From a checkpoint of a small mixture-of-experts model trained on Wikipedia.
Training: a variant of Adam for the experts, 4609 steps.
Below are experts of layer 3 (counted from 0) of a mixture-of-experts language model. Rows are named router (the router's row for the expert), gate (a neuron's input weights, with its number), up (a neuron's input weights, with its number) and show model dimensions 0-63. Each number is 128 + 32 x the weight over its row's rms, rounded and kept within 0 to 255.
After each expert's rows: "gets" lists some tokens that make up at least twice as much of what it gets as of all text; "mostly gets" lists some tokens that are sent to it at least half of the time. This comes from a sample of Wikipedia text that the model never trained on. Tokens count by the router's weight.

# expert 7
router [117  77 163 142 132 121  82 140 153 141 209 104 144 118 136 176  96 142 155 170  82 134 129 135 118 138 161 107 152 149 114  91 115 102 132 180 172  97 135 134 148 192 170 149 104  76 132  95 130  89 122 150 135  71 148 147 116 101 122 126  98 171  90  65]
gate0 [ 74 130 161 136 163 147 146 130 196 119  84 106 178  32  64  96 158  80  97 103  96  83 109 173 108  85 103 104 124 183 116 104  81 183 138 140 122 155 175 151 140 192 125 172  69  81 157 128 117 120  98 110 148 140 145 189 146 119 203 104 153  74 138  77]
up0 [ 98 135 149 106 107 140 161 102 147 123 106 117 176 112  80 109 115  78 130  81 138 129  69 130  92 114 123 122 153  90  94  91  97 180 145 119 178 105 157 146 142 168 141 159  55 116  91 116  73  94  73 136 179 101 129 138 110 140 165 148 120  81 145 105]
gate1 [183 129 100  87 115  96 135 157 139 108  64 148 174  50 100 192 123 147 152 113 129  94 159 111  82 162 110 157  74 128  99  93  52 170  97 145 167 202 188 132  78 139 118  89  71 126 178 129 126 153 175 122 107 156 101 138 137 137 164 123  80 156 159 157]
up1 [180 142 139 123 123 110 166 171 102 126 127 191 114 148 131 122 102 145 134 102  61 131 102 131 134 135 118 146 134  94 128  95  88 144 187 105 109 165  96 121 143  56 172  46 129 120 165  76 114 111 214 172 143  99 106 187  70  99  85 141 113 136 124 148]
gate2 [197 119  94 148  74  90 134 109 141  89 124 139 100 130 134 172 146 107 101  83 119 135 128 151 129 123  54  89 124 103  87 180 144 126 167 139 120 111  88 100 139 168 123  75 179 153 172 102 142 132 122 186  69 154 171  92 166 117  78 139 113 156 140 185]
up2 [124 163  89 107 119 146 143 123 133 125 151 161 156 160 159 137 125  81  79 119  85  79 156 138 100 113  82 171 169 165 127 158 123 105 137 106 107 115 147  97 110 180 144 117 173 102 109 223 207 101 182 103  88 165  86 169 106 142 146 151 131 212  95 148]
gate3 [159 127 114 124 160 169 185  60 156 173 162 125 152 148 103 134  48 158  38 133 148 160 111 125 126  79 141 197 127 117 144 104 170 174 144 168 210 125 134 180 115 144 119 156 162 153 112 163 112 140 148 121 172 113 108 116  87 175 143 153 163  74 134 115]
up3 [143 111 112 112 142 110 125 135 128  76 132 141 130 161 142 153 117  92  56 121 139 130 123 107 136 132 162 131 139 157 163 108 155 145 125  90 141  38 149 105  61 130 130  82  77  63  75 191 178 121 175 114  97  98 118 109 133  78 124 141 120 104 122  74]
gate4 [146 123 110 140 118  96 118 165 167 126 156 143 167 101  74 161  65 105 153 119 129 166 110 137 122  92 115 136 121 140 144 117 171  82 153 170 170  97 140 154  95 151  99 140 177 159 100 133 127 124 110 142  91 161  96 105 178  94  92 182  70 199 112 129]
up4 [ 94 133 118  73 110 105 105 118 131 139 186 160 109 141 174 164 101 173 120 123 130 137 160  87 150 105 136  96 115 121 100 171 119 103 151 160 112 134 107 112 136 128 165 154 145  74 132 108 171 132  83  97 136  62 121 176 167  67 156 133 101 153  78  69]
gate5 [ 95 156 147 124 107  95 129 118 201 169 125  92 184 103 129 127 119 123 126 115  96 162 123 122 163  83 137 108 160 174 138 125 119 162 139 176 142  78 125  86 159 131 137 131 142  99 120 125 150 136  98 160 122  92 146  95 157 127 130 118 107 173 126  78]
up5 [137 136 108 156  82 116 124 140 131 123 169 108 183  86  80 109 155 149 129 146 152 102 114 172 133 115 133 127 144 164 115 165 188 142  95 116 144 137 147  54 165 149 176 129  87 107 153  81 145 154 136 135 122 136 150  87 138 116 148  81 176 113 111 124]
gate6 [143 162 139 134 119  90  98 169 148 126 151 120 146 123 106  99 106 126 105  87 144 152 179 186  84 119 110 129 167 100 128 107  81 173 117 147  95 113 179 136 141 148 130 133 179 163 142 154 112 237 120 175  83 144 161 178  55  80 138 148 139 199 113 147]
up6 [180 192  56 156 166 141 178 114 164  94 114 136  82 109  97 100 133 122 183 209 150 111 119 158  99 154 128 173 102 109 133 137 135  91 144 115 109 130 107 185 114 110 112 121 129 179 118  91 123 108 112 118  80 119 115 112 143  88 150 150 125 186 116  84]
gate7 [196 150 171 157 115 169 132 134 164  82  84 156 164 126 134 101 124 120 134 151 101  95 141 141 143 143  85 120 181 118  99 116 183 167  92 123 141 177  84 122 138 161 143  83 145 100 124 152 155 126 124 179 117 176  62 205 157  73 147 173 130 124 131 155]
up7 [125  85 137 129 135 150 131  93 134  47 119  79 107 124  11 144 144 150 116 159 134  58 106  74 125 114 134 107 118 176 114 127 182 161  89 123 177 149 128 157 128  91 164 147 128 174 122  81 130 174 134 106  53 119  54 158 166 147 128 152  74 127 147 164]
gets: "1", "3", "2", "6", "4", " with"
mostly gets: " after", " years", " time", "′", "°", " when"

# expert 5
router [102  90 134  65 141 170 160 142 141 100  70 135 121 113 105 102 121 107 111  53 136 137 130  88 151 106 143 161  76 199 218 120 149 153  74 110  85 103 116 125 148  83 128 130 146 157 142 165 131 150 129 170 116  72 174 119 177 119 110  97 175  84 147 184]
gate0 [127 142 151 149 141 192 109 143 119 116 150 177  93 112 106 140  77  93 153 147 134 126 141  85  98  93 107 131 131 129  79 116  71 135 146 155  89 242  66  95 174 136 152 138 164 149 152 168 194 148  86 132 143  98 102 139 150 141 135 118 133 145 145  92]
up0 [216 111 136 123  79  88 145 127 125 124 105 121 129 173 134  98 120 161 100 145 125 124 142 128 118 103 113  93  60 140 186 178 131 137 131 151  93 101 144 195 120  44 138 162 158 154  78 153 123 145 116 133  96 141 183 134 140 103 167 119  79 135  29 122]
gate1 [ 89 125 117 202 155 117 181 123  85 121 130 158 153 107  83 144 179  86 114 156 146 160 177 106 138  82 139 110 122  92 160 118 130 136 132 114  95 169 118  77 130 118 151 122 150 118 129 136 161  99 167  90 169 102 143 119 108 135  87  75 186 136 204 183]
up1 [237 118 152  94 145 171 159 105 179  81 156 127 176 164 117 151 191  84 176 100 113 128  81 118 139  96 169 143 111 156 118 104 165 131 131 131 135 114 119 126 128 152  66  92  92 168 117  99 162 118 117 106 120 159 122 126 141  93  93 119  65 144 182  86]
gate2 [ 84 108  56 154 134 143  98 142 158 121 117  53 190  89 146 148  88 173 100 136 114 122 109 182 177  97  98  96 144 157 106 151 132  90 157 160 178 185 112  86 145 163 159 180 173 102 173 180 143 120 125 128 118 134 101 119 170 114 173 118 145 126 136 123]
up2 [118 126 142  89 154 139 159  78 116 101 138 130 131  33 138 103 115  92 151 125  71 112  92 167 152  87 126  96 128 129 139 111 103  84 109  93 191 126 135 131 131 140  98 125 170 133 149 147 128 133 125 120 144 162 124 128 103 106 149  85 160  78 160 117]
gate3 [143 132 136 140 127  90  60 116 117 192 169 101  99  57  67 108 120 119 130 105 159 129 146  89 119 175 108 111 126  96 150 154 135 174 143 151 116 133 128 125 108 103 110 123 118 140 122 131 116 125 167  53  78 164 137 106 140 165 150  83 161 145 124 129]
up3 [121 104 113  71 155 106  86 203 146 163  73 145  79  78 104 162  31 155 150 125 125 163 104 125 133  95 136 129  68 108 131 135 138 140 158 132  87 146 103 116  72  89 183 139 125 151 174 170  79  85 108 114  63  89 122 115 115 141 161 124  77 117 130 125]
gate4 [134 114 112  75 129 153 107 128 141 143 133  98 143  98 116 103 156  67 130 151 100 115  79 149 163  71 154 111 123 105  87 133 134 132 148 156  71 147 125 120 144 152 171  81  98  73 135 134 172 138  57  91 132 151  99  14 147 108 147  86 153 169 112 101]
up4 [ 83 136 121 159  96 162 123  97 129 188 114  87  98 113 143 156 119 158 141 141 101 152 133 179 151 123 140 128  87 145 112 131 175 143 213 121 146 102  82 102 165 117  88 156 116 108  61  81 136 100 135  89 168 170  69 125 103  84 130 108 106 155 204 152]
gate5 [146 153  57 164 151  95 160  66 169 107 161 176 150 106 103  99 131 151 165 164  71 150 138 119 174 158 161 110 106 161 100 166 100 137 180 127 143 122 144  91 146  61  87 211 147 138 102 179 150  98 167  95 135 131 121 121  71 118 101 118  87  84 154 147]
up5 [176 149 146  97 129 183 108 166  68  98  92 104 195 109 193 135  77 116 115  55 171  97  95 159 105 144 157 124 138  77 132 136 175 107  24 108  97 118 115 151 168 131 115  89  96 113 155 115 169 150 134 160  63 133  99 136 147 125 123  41  64 146 128 113]
gate6 [151 129 100 138 106 119  75 166 152 143  70 100 143 103 118 133 168 169 158 157 142 155 118 169 102  68  98 153 196 129 108 214  87 135 135 146 140 122 117 130 124 155 110  85 108 122 169 145 117 128 124 116 133 101 124 115 149 154 222 104 122 121 144 156]
up6 [100 113 116  88  57 138 150  62 145 159  69 111 117 154 128 174 105 154 126 128  94 114 135 158 133 129  75 172 121 186 111  95 108  97 114 135 121 113 129 162  77 161 124 160  93 167 133 118 104 129  80 142 183 147 128 165 113 143 198 135 150  79 154 110]
gate7 [121 141 133 155  97 124 185 117 159 144 109 117  58 101 127 116 101 126 138  75 128 113 158 146 181 118 114 149  77 113 163 110  54  89 123 137 119  81 114 159 176  69  89 138 107 153 110  91 172 121 136 125 112 116 112 120 126  89  87 123 162 127 110  84]
up7 [  2  58 179 119 145 158 152 100 120  98 173 114 177  64 100 161 179 124 177 174 121 104 146 126 150  81 137 144 105 145 136 147 147 102 113 111 181 158 112 123 140 152 165 151 122 120 132 138 131 131 130 132  92 163 167 126 148  95  97 117 128 120 102  88]
gets: ",", " and", ".", " (", ";", ")"
mostly gets: " and", "),", " or", " but", " &", "\","

# expert 2
router [ 92 139 118 115  98 138 139 148  85 134 129 127 114 161 130 112 131 155 146  96 131 114 126 137 161 107 126  87 156 146 134 174 153 102 205 120 152 147 103 115 125 168 144  72 113 140  89 168 110 146 175 170 206 149 137 114  82 108  77 101 196 170 150 164]
gate0 [147 116 131 125 144 161 117 100  66 155 102 102 177 145 136 147 116 149 149 108  92 103 119  68  65 174 116 136  96 159 117 130 116 165 168 128 129 151 167 162 157 149  92 180 159 137 116  95 135 164 121 151 189 127 142 137 153 138  97 135 145 189 129 195]
up0 [136 120 157  72  97  68 105 209 141 149 131 134 138 191 152 140  91 143 150 128 104 190 100  93 140 195 125 175 178 118  74 125 108 115 124 143 125 109 154 193 104 141  94 188 200 164  95 116 118 106 161 116 175 140 120 180 103  69 149 165  95 125 102 183]
gate1 [ 80 144 138 168  91 140  65 166 154 176 144 148 133  87 120 193 106 104  78 149 161 175 114 152 151 118 130 123  88 100 188 113 161  99  98 158  93 143 129 131 108 149  93 151 189 136 109 156 130 117  86 156 164  67 122 116 127 132  77 151 139 173 140 132]
up1 [151 100 165 148 115  96 161 132 152 131 143 119 135 152 159 138 226 142 180 125  76 127 119 114  55  92 103 141 167  86 136 123 156 151  96 127 189 178 133 105 160 149 143 145  96 209 104  87 103 146 157 125  93 153 140 182 149 112 149 122 106 101 112 107]
gate2 [175 157 130 148 153 149 124  62 122  65 132 122 180 107 132 144  64 198 133 115 187  97 105  98  71  89 105 135 154 107 116 100  82 139  95 141 146 158  87 134  98 117  94 120 163 137 132 103 204 198  67  79 103 155 161 150 116 118  81 172 118 111 139 136]
up2 [166 122 130 158 126 128 115 109  94  74 126  68 147 108 130  85 132 112 147 107 157 123 127 158 122 128  96  84 142 154 108 119  93 111 134 103 149  96 131 133  85  93 128 103 125 172 107 107 153 159  91 113 161 172 197 124  76 105 123  92 108 156 137 101]
gate3 [140 128  88 105  96 144 148  75 107 143 150 166  96 147 141 173 151 141 111 132 124 128 115 130 118  56  97 158 140 122 116 156 140 178  70 155 137 146 118 162 167 133 145 102 127 162 154 148  92 118 140 165 127 106 139 142 133 187 166 135 124  96 140 123]
up3 [ 94 128 116 126  42 105 172 120 165  95  95 117 116 137 135 160 108 184  99 132 138 106 189 185 157  50 160  82 148 101 133 142 112 122 125 138 123 159 129 124 162 120 174 109 152 144 106 103  70  86 151 140 170  65 113 112 176 103 174 138 124 137 142 158]
gate4 [119  82 137 152 152 120 140 153 130 130  28  76 111 100 110  52 128 121 177  85 159 160 197 167 115 100 149 139 129 184 148 106 153  83 144 135 130 125 104 127 113 135 108  75  65 137  96  90  92 186 132  89 177 162 148 138 135 117  64  88 145 143 158 133]
up4 [104 178 100 113  64 140 124 100 147 103 194 190 138 163 154 179 143 170 101 198 106 108 107  99 180 164 132 129 165  87  76 150 160 194 128 138 128 156 177 112 139 108 146 163 133 103 149 129 188  81  98 204  96  82  89 110 112 100 126 155 123 117 121 115]
gate5 [136 158  61  75 140 144 111 126 117 118 141  85 163 170 181 140 150  97 160 120 140 131  75 140  85 134 116 104 110  79 122 129 114 142 128 129 135  92 171 119 145 140 131 131  86  91  38 105  68 205 136 150 129  94 174 114 155 107 140 170 113 162 154 135]
up5 [139 137 129 166 155 124 135  90 135 154 147  72 165 137 154 178 136 140 133 134 136 119 147 143 139 132 195 221  72 175 146  88 177 144  82 146 143  98 174 111 139 122 119 119 134  88 126 144 184 125 149 112 113 107  50 125 136 143  44  91 167 111 123  92]
gate6 [117 114 142 194  76  97  77  93 102 114 118 121 144 116 106 134 192 209  96 143 101 123 143 104 149  95  98  96 166  87 185 115 175 106 105 121 119 183 127 152 148 130 137 157 108 101 166 136 171 152 122 124 201 144 124 124 106  56  88  42 129 117 103 183]
up6 [133  84 117 180 121 107 125  99 124 121  75 119  90 154 173 129 158 106 127 124 118  71  19 122  96 104  72  48 104 201 166 165 154 140 174 113 135  47 106 150  68 119 137 166 114 108 148 169 124  88 127 105  97 187 148 101 129 153 127 177 144 101  88 108]
gate7 [ 87  95 141  84 130 137 130 173 174 196 114 147  89 146 116  97 156 132 138 121  66 146 107 133 136 155 185 135 155 107 137  92 126 184 154 133 157  89 212 149 223  92 159  92 129 124  65 140 147 183 123 135  89 128 139 149  88 110 127 147 139 131 119 100]
up7 [157 176 145 149 121 151 106 129 176 146 115 200  80 176 117  95 110 151 141 106  76 113 159 133 110 130 127 195 138 154 136 114  82  83 159 128 132  97  96 119 174 135 196 104 165 158 153  94 121 209 132 118 165 115 112 139  39 117 151  91 167  91 183 142]
gets: " |", "-", " was", ")", "\n", "|"
mostly gets: ")\n", " had", " M", " R", " T", " P"

# expert 6
router [193 183 210 124 114 172 133 112 137 149 152 146 162 139 111  68 143 145 144 141 151 150 111 146 137 103 147 146 115  90  84 133 179 136 126 136 168 177 123 136 142 102  78 120 113 125 111 150 112 114 178 101  89 122 138  80 155 140 101 184  96  96 109 101]
gate0 [ 90 100 124 103 226 106  95  68 115  99 102 145 155 122 171  99 149 121 125 149 139 156 119 165  88 139 158 153 140 186  88  90  58 176  86 157 124 117 143 119 142 110  92 130 180 117 109  58 186 132 142 119  86  83 130 169 123 106 124  91 139 116 219 115]
up0 [155 153 178  69 152  92 172 167  59  91 100  76 101 163 157 159  79 202  79  88 128 141 113  43 161 186 114  89  34 122 111 118 183 117  93 104 123 133 107 109 101 127 161 104  97 188 130 138 106 120 138  82 107 214 136 145  94 130 137 166 121 150 126 133]
gate1 [169 155  97 115 187  92 158 154 135  78 105 125 171  97  74 113 126 147 109 107  72 150 127 142 160  81  86 163  63 128 123 139 109 142  81 151 103 170 148 158 142 115 135 175 151 101 232 193  93 137 133 115 159 176 108  84 118 140 121 157 141 148 250 156]
up1 [111  73 139  67 117 116 138 145 105 128 126 146 139 150 131 122 138  99 100 173 131 151 120 137 150 173  93 109 133 108  68  92 112 120 188 126  81  98  71 109 144 109 122 134  18 158 121 162 166 175 177 178 153 107 166 101  79 135  78 144 105 159 104 178]
gate2 [128 160 124 113 116 111  54 133 148 134 160 135  96 152 117  87 132 122 151  42 160 191 128 183 130 117 155 138 157  74  94  85 179 144 127 155 138 156 161  86 175 188 151 128 145 181 154 160 132  90 182 140  74  95 114  82 127 143 149 218  65 121 155 150]
up2 [118 122 142 122 142 136  97 173 123 142  94 130  86 175 102 126 159 139 147 189 110 111 130 112  99 160 101 106 100 103 136  94  99 133 129  99 152 162 122 107 142 163 135  86  80  95 194 160 143 168 159 107 136 135 186 171  95  92 117 109 116 116 171 140]
gate3 [ 66 114 169 122  80  54 155  93 165 154 158 140 177 115 121 123 162 121 141 131 133 157 146 166 153  83  76 155 143 152 129 119 127 156 202 139 134 152  92  77 105 113 138 101 151 133 100 150  90 140 101  96 127 141 194  65 148 124  92 166  68  90 150 127]
up3 [ 87 118 187  88 135 153 181 140 148  95 144  87 119  77 151 116 207 112 121 120 127  78 169 117 107  98 100 134 102 156 134 150 156 103 176 157 105 162 152 153 115  88 196 142 248 134 116  94 152 104 114 119 127  77 105 133  97 159 155 117 172 166 114 165]
gate4 [ 56 186 128  97  91 111 141  83  80 140  63 114 190  80  37  99 154 100  97 141 129 130 167 185 124  93 137 130  86 149  46 116 106 114 139 124 164  96 115 173  95 118  89 126 160 122 132  84 146 110 166 193 161 136 186 117 135 134 102 153 111 126 159  87]
up4 [147  56  68 126 168 205 135 146 188 122  61 136 109 199 221 161  75 174 145 152 121 158 105  99  92 129 150 120 217 143 145 149 183 156 145 126 132 127 100  93 193 159 161 137 109 141 112 145 106 125  91  83  98 109  94 161 122  82 183 123 163 102 104 118]
gate5 [122 121 151  93 188  90 118  86 103 149  66 116 114 153 154  73 104 184 163 160 155 113 128 168  96  89 127 162  94 120 136  74 145 143  36 165  79 135  98 147  82 119  89 126 101 118 156 137  62 179 112 108 178 125  91  58 154 171 112 142 155 155 157 118]
up5 [131 150 164 213 102 135  62  91 135 217 154 141 172 112  95  85 181 110 129 120 138  70 150 127 137 121 119 154 162  98 125 101 158 105 167 106 177 200  95  93 112  98 146 157 128 126 134  51 125 128  87 140  95 134 155 142 121 166  81 123 102 155 168  98]
gate6 [133  74 157 129 113  87  76 177  52  92 118 134 129  94 176 105 154 125 150 133 123 109 121 141 122 163 116 112 101  87  30  76  87  96  68 109  96 112 145 192 113 143  81 132 163 109 155 136 167 135 142 175 171  81 157 127 123 112  80 102  81 153 123 117]
up6 [170  58 119 159 152 108 145 186  97 115  90 103 108 138 103  85 124 107 152 142  66 175 142 153 169 148  73 188  78 149 125  93 164 123 106 116 191  63 149 140  99 126 162  73 113 129 143 190 137 158 148 130 122 142 142 131 145 110  66  67 182 115 149 126]
gate7 [160 137 138 114 115  95 179 161 147 107  66  85 179 137  92 129 131 147 101  80 153 137 133 132 101 104  89 161 146 128 155 133 103 120 129 132 159  94 153 151  94 129 113  69 136 189 145 201 125 178  79 110 175  93 179 140 141 174 107 180 156 169 147 132]
up7 [ 97 161 155  79 141 185 123  67 145 178  57  66 145  75 116 117  98 167 113 116  91 214 125 167 114 124 102 138 130 112 143 107 138  80  76 141 109 114 134 198 180  73 115 134 149 149 146 115 159 107 141 153 147 126 127 121 165 102 157 128  83 105 151  86]
gets: " |", " \"", " a", "0", " it", " that"
mostly gets: " this", " it", " \"", " $", " him", " them"

# expert 0
router [152 149 113 176 130  91 190 100 127 119  80  90 152 153 202 151 120 121 101 142 124 109 176  82 100 123  85 125 163 157 127 177 130 128 172 127 176 132 126 148  84 123 124 121 111 182 118 125 118 171 162 120  76 210  51 103 164 210 132  55 164 143 122 167]
gate0 [ 79 118 137 127 113 107  93 135 186 107  99  63 117  96 116 132 161 133  65 102 131 162 137 161 222 152  66 133 112 147  80  81 200 189 102 152 134 141  90 139 130  68  73 131 162 149 186 157 151 153  98 172 168 121 134 127  66  85 116 120  55 155 110 126]
up0 [ 65 141 101 123  86  65 102  83 154 122 147  79 108  89  95 118 106 125 103  94 146 141 103 185 156 168 148 150  24 155 135  33 168  97  93  88 128 110 134 148  94  79  69 121 146 147 194 107 141 147 134 152 115 149 143 136 114 111 129 136  65 180 111 120]
gate1 [131 126 184 170 136 101 144 117  90 201 145 163 183 100 147  85  90 151  94 147 130  94 128 131 101 142 137 206  94  86 114  64  73 115  81 136 101 168  95 131 202  91 146 118 166 152 144 155 123 150 184 119 152 125 118  85  64 141 137  99 138 150 208  99]
up1 [159 221 168 139  89  39 142 177  89 151 178 119 101 140 151 123 101 133 101 138  98 155 107  69 153 142 137 190 174 145  89 180 157 122 173 122 152 172 209 163 187 135 173 134 166 139 124 175 161 144 127 122 146 120  84 156 127 122 126 124  93 119 100 117]
gate2 [ 98 126  53 125  70  63 180  98 121 145  95 135 121 163  87  99 127 107  77 114 163 100 156 151 115 168  79  85 159 176 143 168 142  86 166 131 157  91 131  56 118  96 159 188  85  88 145 146  77  57 117 134 116 107  72  96  65 165 150 121 149 179 150 132]
up2 [163 134 181 165 145 158  95 140 162 101 169 168 184 121 194 118 146 141 155 136  82 138 121 123 171  96 183 171 105 110 102 175 106 141 105 151 194 137 115 154  89 158  78 100 126 176 129 136 162 151 122  66 164 163 146 154 152 127 148 147 145 171 152  97]
gate3 [107  96  99  61 171  81  58 132 139 110 143 121 121  72 120 159 192 122 116 118 174 143 141 162 104 160 111 137 120 168 142  76 144 135 102 169 101 130 158 100 117  92 110 153 100 161 107 155 128 119 100 161  83  92 156 132 104 117 138  85 158 159 104 180]
up3 [130 123 118  38 148  96  87 120 179 119 151 116 103 111 107 166 133 143 110  82 192 154 169 115  70 142 134  67 116 125 167  85 127 101  99 152 111 106 178 124 103 137 157  91 138 113  53 146 142  96 119 147  96 104 134 170 117 157 173 115 138 124 138 150]
gate4 [ 90 135 116 151 124 206 133 182 145  95  86 155  66 167 110 109 171  73  81 115 208  88 112  79 190 104  85  94  78 134 136 116 169 101 167 150 121 145 120 122 127  68 156 155 100  71  92 115 117 107 154 168  91 126  67 124 115 121 168 101 115 129  87  85]
up4 [102 104 131  95 104 113  78  86 129  75 100 115 109 129 113 133 161 155 122 177 135 159 180 172 123 129  58  64 133 195 137  69 180 121 102 132 129  96 159 118 140  84 124 136 127  90 128 138 138 155 128 173 121 100 124  76 144 123 182  86 108 154 116 102]
gate5 [163  94  66 121  96 162  72 190 110 106 148 127  63 107 165 132  65  96 112 107 184 128 142 117 155 165 112 136  69 129 124 134 134 167  98 134 120 125 125 138 121 139 122  98 161 152 125 155 110 165 157 227 113 143 148 153 156 158 164 132  88  78 130 119]
up5 [117  58  71  90 141 102  60 228 152 150 110 111  72 103 111  75 111 106 118 124 173 112 133 126 110 118 113  73 160 151 131 181 148 173 108 110 117 121 139  76  85 121 112  93 182  61 109 130 101 178 144 153 130  51 126 133 157  95 158 146 122 119  79 156]
gate6 [168 168 133 197 112  81  81  75 193 142 121  51 155 177  99 197 186 143 122 145 103 168 141 167  82  88 120 168  94 175 159 138 103 150 141 170 131 136 130 119 176 144 138 150 105 159 164 142  86 109 152  96 114 140 143 121 152 146 116 169 166 135 120 138]
up6 [154 139  81 119 132 131 145 151 128 123 130  81 109 101 175  80 123 187 101  89  99 101 117 155 117 136 165 163 126 136 138 127 151  51 101 131  76  94  85 111 136  92  90 105 121 157  79 135 136 127  90 140 140 125  49 125 145 106  61 106 148 194 143 138]
gate7 [151 134  85  98 165 188 135  95 105  52  89 156 152 103 111 130 131  56 133 106 144  88  91 131 109 154 160 165 139 124 120 150 191 127 144 170 128 163 135 197 137  86 135  79 111 132 136  62 115 133 139 148  69 139  79 150 182 133 127 138 180 134  75 109]
up7 [100  77 140 119 162 138 135 169 154 196 126 125  93 133 132 218 114 114 102 142 174 111 143 150 124 165 133 190 150 172 144 113  73 121 152 152 126 141 134 117 138  80 191  80 147 110 124 195 115 121  74 125 192  91 100  88 122 111 110 104  98 170 143 104]
gets: " ", " of", " the", " in", " to", " for"
mostly gets: " for", " on", " in", " In", " from", "In"

# expert 1
router [ 88 121 138 110 134  75 100 122 136 100 135 128  60 155 158 160 118  85 108 151 130 143  65 138 103 109 104 161  81 148 143 114  85 100 107 123  98 128 177 128 109  97  55 145 123 173 151 105 130 140 113 124 105 169 156  87 112 119 174 154 147 117  84 104]
gate0 [129 149  97 174 118 146 141 143 148  75 142 170 173 143  89 120 117 141 161 128 132 145 112  78 135 147  96 150  78 152 114 133 129 141 188 139 128 204  96 117 159 125 119  89 151 178 132 157 148 150 144 128 138 107  81 123 104  58 123  86 133  73 153 133]
up0 [122 152 152 167 115  78 147 126 147 120 150 169 151 144 125  92 124  68  52 173 135 121 131 100 129 150 119 112 127 138 143 154  71  93 186 131 114 166 146  98  79  77 109 120  63 134 130 151 157 120 119  39  92 136 118  69 106  77  99 124  78 157 156 123]
gate1 [ 67 151 141  68 157 159 140 133 154 109 142 144 174 100  65 123 163 126 130 133 131  80 120 148 163 118 138 112  96 164 167  24 109  87 139 128 127 120  70 107  94 148 129 156 134 119 110 146 168  73 165 172 158 139 127 138 159  91  71 130 137  54 161  90]
up1 [ 98 196 142 124 188 102 125  86 132  71 121 181 170 155  80 105 128 132 135 136 117 131 126 118 164 114 161 101 118 142  67 102  88 121 151 129 134 126  94 147 158 157 117 165 164 143 169 144 167 123 141 106 122 123  79 126 109  98 130 158 127 127 145  73]
gate2 [202 119 102 120 121  71 109 110 115  79 120 100 120  96  60  97 117 117  83  99 168 135 155 114 135 190 137 167 124 137 131 182 117  98  91 123  39 126 148 110 119 104 169 142 208  75 171 171  84 145 136 116 127 132 130 184 101  99  62 140 111 105 135 158]
up2 [153 127 146 146 112  79 153 177  82  90 111 114 129 162 165 108 193 119  88 133 150 165 167 103 160 112 128 163  93 117 124 199 113 120 111 152  46 120 125 150 112 135 171 177 177 109 190 167  93 100  94  51 121  82  78 123 136  87 114 178 104 130 183 136]
gate3 [ 76 101 147 180 129  65  92 105 127 158 152  98 106 184  81 162 134 111 109  38 147 149 124  84 137 103  71 118  98 166 113 151  90 134 162 150 108 150 110 161 147  94  68 122 148  98  98 135 120  71 164 127 112  99 101 132 147 179  79  80 180 100 131 135]
up3 [122  87 246 122 165  94 117 128 187 126 156  99  74 181  83 110  83  63 108  82 152 211 104  86 150 119 135  85  54 145 147 111  63 175 191 117 122 115 106 115 116  77  83 130 100 147 141  99 127  96 179  89 100 176 143 134 131 151  88 108 135 108 142 152]
gate4 [199 110 126 168 169 154 129  69 105 169 207 138 100  92 140 137 133 118 105 136 150 177 212 109 123  68  66 135 144  91 111 116 114 164 101 165 117 137 149 145 107 180 153 127 116 146 135  88 108 112 149 139 118 197 118 113 154 189 128 140 105 220  84 118]
up4 [110 101 127 142  82 178 136 136 112 216 149 151 108 147  95 105  34 157 148 117  71 194 175 121  90 121 135 148 165 167 104  89  70 147 182 117 136 138 109 169 110  87 133  91  89 113 132 104 111 153 151 125 138 144 135  95 133 108 139 142 111 173  76 139]
gate5 [128 135 103  72 178 139 131 121 153 138 214 146 107 127 122 215 104 125 127 116 120 153 152 108 134 122 130 131 116 147  72 166 101 162 102 129 125 169 149 141 148 141 117 156  74 128  98  94 146  92 141 138 137 163 126 119 134 139 151 127 121 148 145  82]
up5 [107 183  94 176 126 138 128 117 138  97 145 155 147 148  92 135  94 156 138 145 110 152  98 111 109 127 108 175 105 122 144 158 166 106  95 110  99 179 159 162 158 168  74  64 134 126 127 119 153 121 127  85 106 147 138 102 142 185 134  94 151 121 101 100]
gate6 [ 90  89 138 132 187  84 134 114 125  97 127 159  84  94 159 131 127 112 104 107 153  95 111 186 106 101  86 161 122 148 103 125  97  94 137 112  72 101 102 108 135 128 131 150 109 185 113 153  63 149 109 125  96 110  99 166 138 191 124 154 136 162 141 120]
up6 [178  98 141  87  99 106 118  97  94 147 121 152  99 127 129 116 131  58 115 181  96 179 129 227 105 115  64 122 129  77 126 155 127 105 126 154 124 124 160 163 162 173  91 168 152 109 109 169 149 168 144 143 138 181 150 112 114 180 144 155 138 147 169 197]
gate7 [ 98 123 103 141 111 142  83  98 160 118 100  90 133 218 120 167 109 187 123  67 161 119 135 133 119 151 158 130 136  94 130 157 142 102 183 181 157  90 133 164 162 156 130 104 119 106 172 138 154 119 133 112 158  80 127  94 131 115 140 190  83 119 163 153]
up7 [ 50 124 166 145 122 137 173  83  75  82 164 127 141 103 144 192 125 143 160 182 132 146 107 110 172 149 147 140 152 118 116 135 114 127  87 129 166 138 145 116 123 132 158 119 191 120 121  70 207 129 131 132 106 156 108 162 145 160  55  96 127 125 183 155]
gets: " |\n", ".\n\n", "\n", "\n\n", " (", " The"
mostly gets: ".\n\n", " he", "==", "==\n", " |\n", "==="